Below are experts of layer 9 (counted from 0) of a mixture-of-experts language model. Rows are named router (the router's row for the expert), gate (a neuron's input weights, with its number), up (a neuron's input weights, with its number), down (a neuron's output weights, with its number) and show model dimensions 256-319. Each number is 500 + 50 x the weight over its row's rms, rounded and kept within 0 to 999. Numbers have three digits each.
After each expert's rows: "comes before" lists some tokens at least twice as common just after its tokens as in all text. This comes from a sample of Wikipedia text that the model never trained on. Tokens count by the router's weight.

# expert 15
router:546640505545515505540543509466552408511546462478409558465458562539447470612527504488460513482456512553526519449423534473389596511517479494569566454504516356444501379443532414485541555453559460
gate0:485492529541391466567603489483541480576504600523358545501474474493532427565486511465472527429497436542524445621574488494575506399544450561520496491558557550544520443490565464485555544464540423
up0:592378486493512446519450524504550490443436460493585505518552421525468580512394567481499559559497405490561487382547431426467479487472461459519428537600446526645431441437477474499505476446506565
down0:464568442518495465511532568539492520518550478521542497526494526460533527481519494465540548543462450467464485516455539439491527476513424491573529425504493546576436594506466457551544456529474547
comes before: " |", " (", ";", ",", ")", " of"

# expert 20
router:551597531497450593524364476456521564437554482472496569437433576491412520484444537535438428496519529571477530423484529547458471470534484440521505575500516465467479298527518535533503527438539487
gate0:421571499521595509579458540539519464444565515506568451455495557548550464492462546507464523535575468445550518589528565479454449449542490501485538582572431489498494422539522551541540411458514517
up0:504471516529575460532486485592588517422577439522522430462491494569536511550482474443518479563476482514568457481506508512388411536419499433480510418493395381521618540482516442529463511434501516
down0:545459555551498499611576530545509488460497548537445520472524567489536610522483543430478429555539442413548381488434527552471471453477536519547442496428571403528446466498513496457514539453505551
comes before: ",", ".", " and", "\n", " in", " ("

# expert 22
router:549483515601477471553461555420449375459532482578460536466418529538490462528495531506475504604610545558530570444374522549522579465404405503546522500573585410476511540581509461532552553481529498
gate0:491482461481464548522497497489442446435517393472511496450554438706489489425524507502525503582506429468545604586437446376552483497495415465414472575487473490427551553521457508623536503566559505
up0:429462482568477540535569531497552573494468465408427470535516573433541449514534510504532445614547518407482452521522423561505498529533426531433514556518538513394478485497495461532538505535445484
down0:417527521420502571419580473531484513485501526550362476503522555509504605401504519563501463428503435480445491516526475501495507518520497477426524448445444511466436474440590516497484576481517519
comes before: "  ", " 1", " \"", " 2", " 3", " 4"

# expert 10
router:513645522492484511523426500458566491487486403527537544462476536589459497515495533537332502505531552548537582507481458506445575581506481473541571540597553495468410387578507456534533510455476551
gate0:539518602549541453492396518458529462504484579563474504520455507544507513431558548418531502405462439462513495512607533612498483505519467454426535553507550426564543530580624551581484462484401510
up0:486340470605520514491504506535565519461511466548456400470388442540581437500500524593474446527565523534498439477548517429426465424513534432541461368648502496544521460375426593566476492506534477
down0:521483485514428571443408492512581493508469497456428479510495533460583441520512520460560449528505532485475439521508525546530487467578552550530435498515408491502532458477468500531560558433493499
comes before: ".", ",", "\n", " and", "s", " in"

# expert 43
router:484591490498562600496462534502504469513541532520525539483454514533422466591499512598414503501486537529540476429490604489522535444447497504552515494582452449469336410573492476504505512459456473
gate0:507503475479474465507453413511485468606532517571499494468476461530469523439542449554425570550445523485544521479517542492558505477532595444527466495482555502578533411578484458572485516380533455
up0:459468420560506577458576522490470457502435586443582472513565540493537434503430489504457494495467492494523492536538567493504434458489448490529506474528498520473542499524585452525468390507462469
down0:606511404606445477390477436421455477505424502506513583436540510497564556530454477504475433561542506521517519561423491379462467524610455464428562471519506526484555453447525482513547461473443446
comes before: ")", "–", "S", "P", "E", "N"

# expert 2
router:570474539477444429561401541483568506592573471592449494461457500561456485514509465597463552534508526509567533391447547537483571457541549541506485466499505474520431460530526495554578528452461527
gate0:542444500423525503570509436498442470443486392448488496492539476454505517500516490464435596562508477537542439501592464465497537403549539560498458440457515437544581506472493472569488516455480489
up0:513543518530518530557444472511515494426451531459425471535569510484548504513467440462440508565519552555459534406584529578471552470551467480437471443467556512544546491526527593505564610551521437
down0:501527459481503567529521421545558490524500480463505580521412516512515487428439496504541504485498499506476461490527482604499500466509510513511507510483521499491516419492583421478457566541457457
comes before: " the", " a", " his", " he", " it", " an"

# expert 47
router:491517473515496567556388527530587512504535488535528448496491548515487409444510575499423470532504512507575531413411486564538588437483506480510526461491508467525499403476547493480467507522483477
gate0:457547512561485602514446500493473590503448560459529452478533545434559527508406512616523571536436575579492501442627405494394420509511447528515501488492405530532493517464512463461484478486528511
up0:587482505573539424491578603500600521543427491523528498504498507569555600503487536476493444487443541535548442519501496477444505484522543519451624582568482493483447563484482522527512526559517533
down0:429473460425505480495513431541530498469589521540531568558563508486458442543521555457445495467554457428603442577505518418514512540454604468508461488414470555475476538528502484523497502519530430
comes before: " |", "–", ".", ",", "%", ")"

# expert 6
router:555537521506504525520368510454464429448576465549446566457478563473407491523499519503417490435588559559541515486529581444433547548549499443480499492480509439453464362519506454508614524489573445
gate0:379515483507478538478463448523445493504525434490557506474504505538465525467442466528424552438555422464481540506401529526471545443486530391526537458491538497498556452516461535449450555486549405
up0:532448481511518505426454562551557586510493483457529439447526449529481452519535532457495417472571569516451535427449529531475532462475535522490470519426501456486516464559503435502487585480434511
down0:463503560524498546584514484543481480520491494503391394542498550514416501549500453458537493490546522496478497484543539457534496472585498532490476442491509361513558459488479537489403538438549516
comes before: " was", " is", ".", "'", ",", " had"

# expert 4
router:562501516574429609552426531411467517544517460557418474423482508536491455512472584424476409533473464523538537408453475476518578487530436463576516562468526505507451440481518483569526440450440461
gate0:491460543501472417429569501504470500516482457482487470473371483470510593574589535496503453545475482489516537555455531560480549493609560486533453500420531500464477436492478445469525477627477529
up0:510504510531491572499539506501589549513491485536639601540461577590452541411522406444514558470462542528529526470515495476442351453431523551503513535429501499444492593480406492537435489419569509
down0:484428452491508437576484568491544563503588485413419497437493493492508388539520513610550448517460507443547550486513455549473521441487378486432427464462519450539445430531452546463476501550547522
comes before: " the", " 18", " 2021", " 2008", " 2018", " 2014"

# expert 1
router:544498535509501522526376563397469486497504505522511582464480511589449380525495550529456412507560559489479446470487560515560474416471401480617494420593446416449443401623567443551483523362473455
gate0:469476509482471478461519517451474527547587509560521511471555526608458461500591528516539559555513554500532494431466532501530342594563521552554464499545470476558475474418508535527369502454440506
up0:499518513560495450448513487404525516466595562514485612491650489648443498385564483488592486472538472560492456539515512450491459508504526410490437527591611575503418377461466508462529503484496553
down0:536528519486533496534447499534575439499488492564460514487499528550529514504505558457533420549507617594414499564512595451503369485552532520517611530454584581516487503480573559543491453510510538
comes before: " in", " by", " a", " to", "|", " on"

# expert 34
router:483544496429425575540500538387551384447551478512496537462458556551479455516553532500434386507644553554501559452458535473422621448444480408514554504595552427414432418558539527532506561461414501
gate0:557484511522462577470416462442446506526539473492440378406454535566547475550546512525577532532483528601482550464578518497555587536521465480558497605546525508608449528431502472422475476504481530
up0:584434413509524538511549548498513550424475521517464504505479474487591539504467462486543465452530550508508460509467481597477535493579530491506509479570516536519472460418515512467440408537453492
down0:391547456522510482483548512430510478473453560512509477420520582468508492459611488469509457481554438558517442402447469411537456547447462510465496550466461496478516551486485446490535359531501500
comes before: "\"", " (", " |", "\n", ":", " \""

# expert 14
router:594539520528423551503471535476462451607599470558490415506484605516411454567429532492464543465439465497503527444499461563542485431518494480532499503483555444454443573498586500535517472474482440
gate0:430536468510476495478501506492534435427441552443443482431566539581480474430472521524495598510588538472453481536502496553598541484473491466408494556566519372506537456471449587552414433505527473
up0:526468468471608535577572511547489553450476455450494550565447570553536521492478528607523565490475403415508516541526492576549506563450476403500552541564471523465452498516530492499526455543589518
down0:479529423520507433433526419418510458559516505557593502419545599558472475468474463494570460542441526463464558493548524551561482508450584564458555452496572501587605476479509506500521601536591582
comes before: "-", "|", "s", "19", " •", "{"

# expert 24
router:575526553507527524587502591458532496471513456527438491426474527498390502498440546482458455560623533554506537469426556551476538425509496440515486543520590488480486507645535542500600604468587483
gate0:575501530562488550597570522470540532502479478546522484513520488610538459356425479484474515508528513475481565458482567528443512449540461595602434508530455523537514476575597508542513518564525381
up0:494555493473494533504542467527573515409457490502538529485524461477471594504590554417567515479547522559467511436499470465509494573583543482514591488441447471399462496517453444499518493457427547
down0:420411433516500505478515486323461444561451433464425595541417485549499489485557430586449552517438505531495478511512524591507507511566492524515542475641509475546439544428457580469552515510479486
comes before: " and", " he", " the", " which", " but", " a"

# expert 13
router:470548567533456530547378535430564462608539436515488558492520534539521492479481464487513485625517588491527521451519599486534506489519478449585525393620503447457390556517551396535535534482447460
gate0:497648393471409658543548468554473501441460497515441462550490500527549459521423538501481531456617520553553504528527473494452514456464529422494529392508458583567540532505482516494562508593490543
up0:496596509473497550466555544519434556517463469533495572543506550553536505548376453498555467433383518385464582532533540426500420547559585541464475611558491489468474584554478554526474496515474502
down0:430464466454430571543488600421549589491490463446454492443564587491412452523477448485507524522411448470485498437568532482504562557464517543511555483564503508470516509509506478503347424488467482
comes before: " the", " a", " his", " an", " to", " their"

# expert 33
router:494553498572443542515410529383534538567528493570564550482488552553497424563490559593467398544552511495503541538559542501477571566460452517503537495602541452461338444567525449541626546511386485
gate0:531442578525547420532558482505597445464595448537500420471388409593510504479444476522504511505458486551530526526471577524568422534420603455552551515579555542551475446477453481520491507478494460
up0:454578526461467461524549502443482511523507597649493491540479590518501493436533499476503563549421487466467586529349478516491464553429453535506535492484453520455485550488555504494492581448502502
down0:469469586483570547520537442538438512453504565476441522504413555463433480464450523434544431518462549483551518449517466524398562529584423531468496496518410521516525567425483554576566398490580474
comes before: " be", " as", " to", " by", " have", " in"

# expert 31
router:505577487580523549602498526478446492568578513494564587504419485519491485475512552566435449454565500541464525451406476489581459401457484472544536438480506480474406542516524485500516532517469473
gate0:441682483527531530487565552478557477514479421486559523467469545644462434591464506529614550532476548512504524511554534633464390427365429531518540493502481457598545534536539543399506571402448616
up0:505560518472472383530509488412457447610593579582486515522580524453439519470566513488427475548512503474534546452479548511533479558497490501483521611497526539529500598515497460448402502536482538
down0:516563494573476500478439587548529450530515594490459351490425565456566541468507565524545518621489584567435482469471522541420448619504472497495483503506520539468454432470484461517577434478473560
comes before: "=", "-", "|", "The", "In", "On"

# expert 26
router:547596555552412502520442521449544491485501379557481606447502507519485482507476488502440537545665610521533544506436510490489519492512400490453500440579518463498439411519529459509483588443535516
gate0:475458492556509449524483550461533510522484453512503506522453511491553439569452592503511478519568465527553555426481606497438493464584620522532441537507485515454469455561542477493502594467502466
up0:511490406509615562497539498463445484551504588574493361427499525422515516543458503522471515418447504469485473458436450534462575559573565518532544533496476543503408455470457480545521421497548494
down0:499492603527457444526597628489430516447524422594487515509539504473578455561509473550450510491577503501568551397395443542509543496478424458439583402519489524572452577446540533582502568572480533
comes before: " of", ".", ",", " in", " and", " to"

# expert 39
router:533513560530509565562493483458405429545614535523411523543364476522420378520489520518452447544555517469505524461501469487606505396400495456585592483523525440455444462489474473529547483461468457
gate0:545455505514576396542509499464559467526543451512488540474396517431499505566444558555514429445444569398501565496430428529484562548474469531480470494451516525441567459487443552504633465545547502
up0:593562440475406472536542473547553491443396505515529491414625494518511361554505437515504578488466582504489501503548531619517539482520535430576454535528603532496495552507463510426546522449442473
down0:546505561467455452554547437573438517484527484425470602553562486521526489526425502535562526613385437497484453526545475502522523488468451519508429450540377546496521472503465477535595490489478493
comes before: "\n\n", "\n", " The", " He", " In", "="

# expert 35
router:493483540517413547505434469429507383453520486455527545517438514469484481475467594461488454528462634473488494426514522451390533439475532459526516489503563424484419568539547481591477482427496532
gate0:512521557540404618445348435553513475442483506486566516468513530449496577496416538539477468484518614550449520471484468484473484452469536430497470453514528599489520489462395516487499549430518584
up0:564391465466519422496545533499408495501578472440461514515531532543484460438498527527498593530439430602483498506492506483565523455581484562469502451507543382602488468553628430552476536621537465
down0:462509536499510517510492495510417576513437417477386568478513515514472614520590457513511502524490566513492424528407522525445465462537502533528459462594519521467430545577543471521450520564519481
comes before: " |", "|", ";", ":", " /", " ·"

# expert 44
router:518523468434417601554465508465439516615461469526479457498447515501506423559428554587413469528530486578458533446467504500475562471420514507589511497576507386500483526491496454524534489437451468
gate0:472488593514403460563542589492438559397454521512476558545486521525485550430506466527476494557585473443455493479581416528441517476527497469502435402507477609485471484472499367483472532434582486
up0:427471512499505519467548490451495518529367483546527554555528450503552517402485529488488549474450506551475489448544491554564420534575519519480575457501487456396558494483437364602499543402514496
down0:465523480450534469510517467516568493489503506456402446476587460500571537468444458407512508600534473518509467502498494519564451497531554532479579423505423514503550476518388430524529500598526534
comes before: " |", "–", ":", ";", "|", " League"

# expert 27
router:577554487563439569508442541566497546483538515508461493492434498510456455530518521495496459483681494506503520483478492448544615618421517456557518430572563467484443506569501468463501599440500497
gate0:524525481555499449571474555511498476453493441488526551480563487505428502581546464489445464620515542522532566513560552510514502471510491567517452457511505537519481524500437525463443483521556598
up0:463499529582526498503489431430518555485458428435436524470495500508480613578525465551507437546470522567487458508473524453518414475494470518464524550442528566481368427495490544438570554508542502
down0:496510545561488466541504614517481487489515569516443543486424493525498457461527514513540515443519485530531587528630490429511466550551464477580473474490411507486576506430501536490461576506494535
comes before: ":", "s", " of", "=", " =", "\n"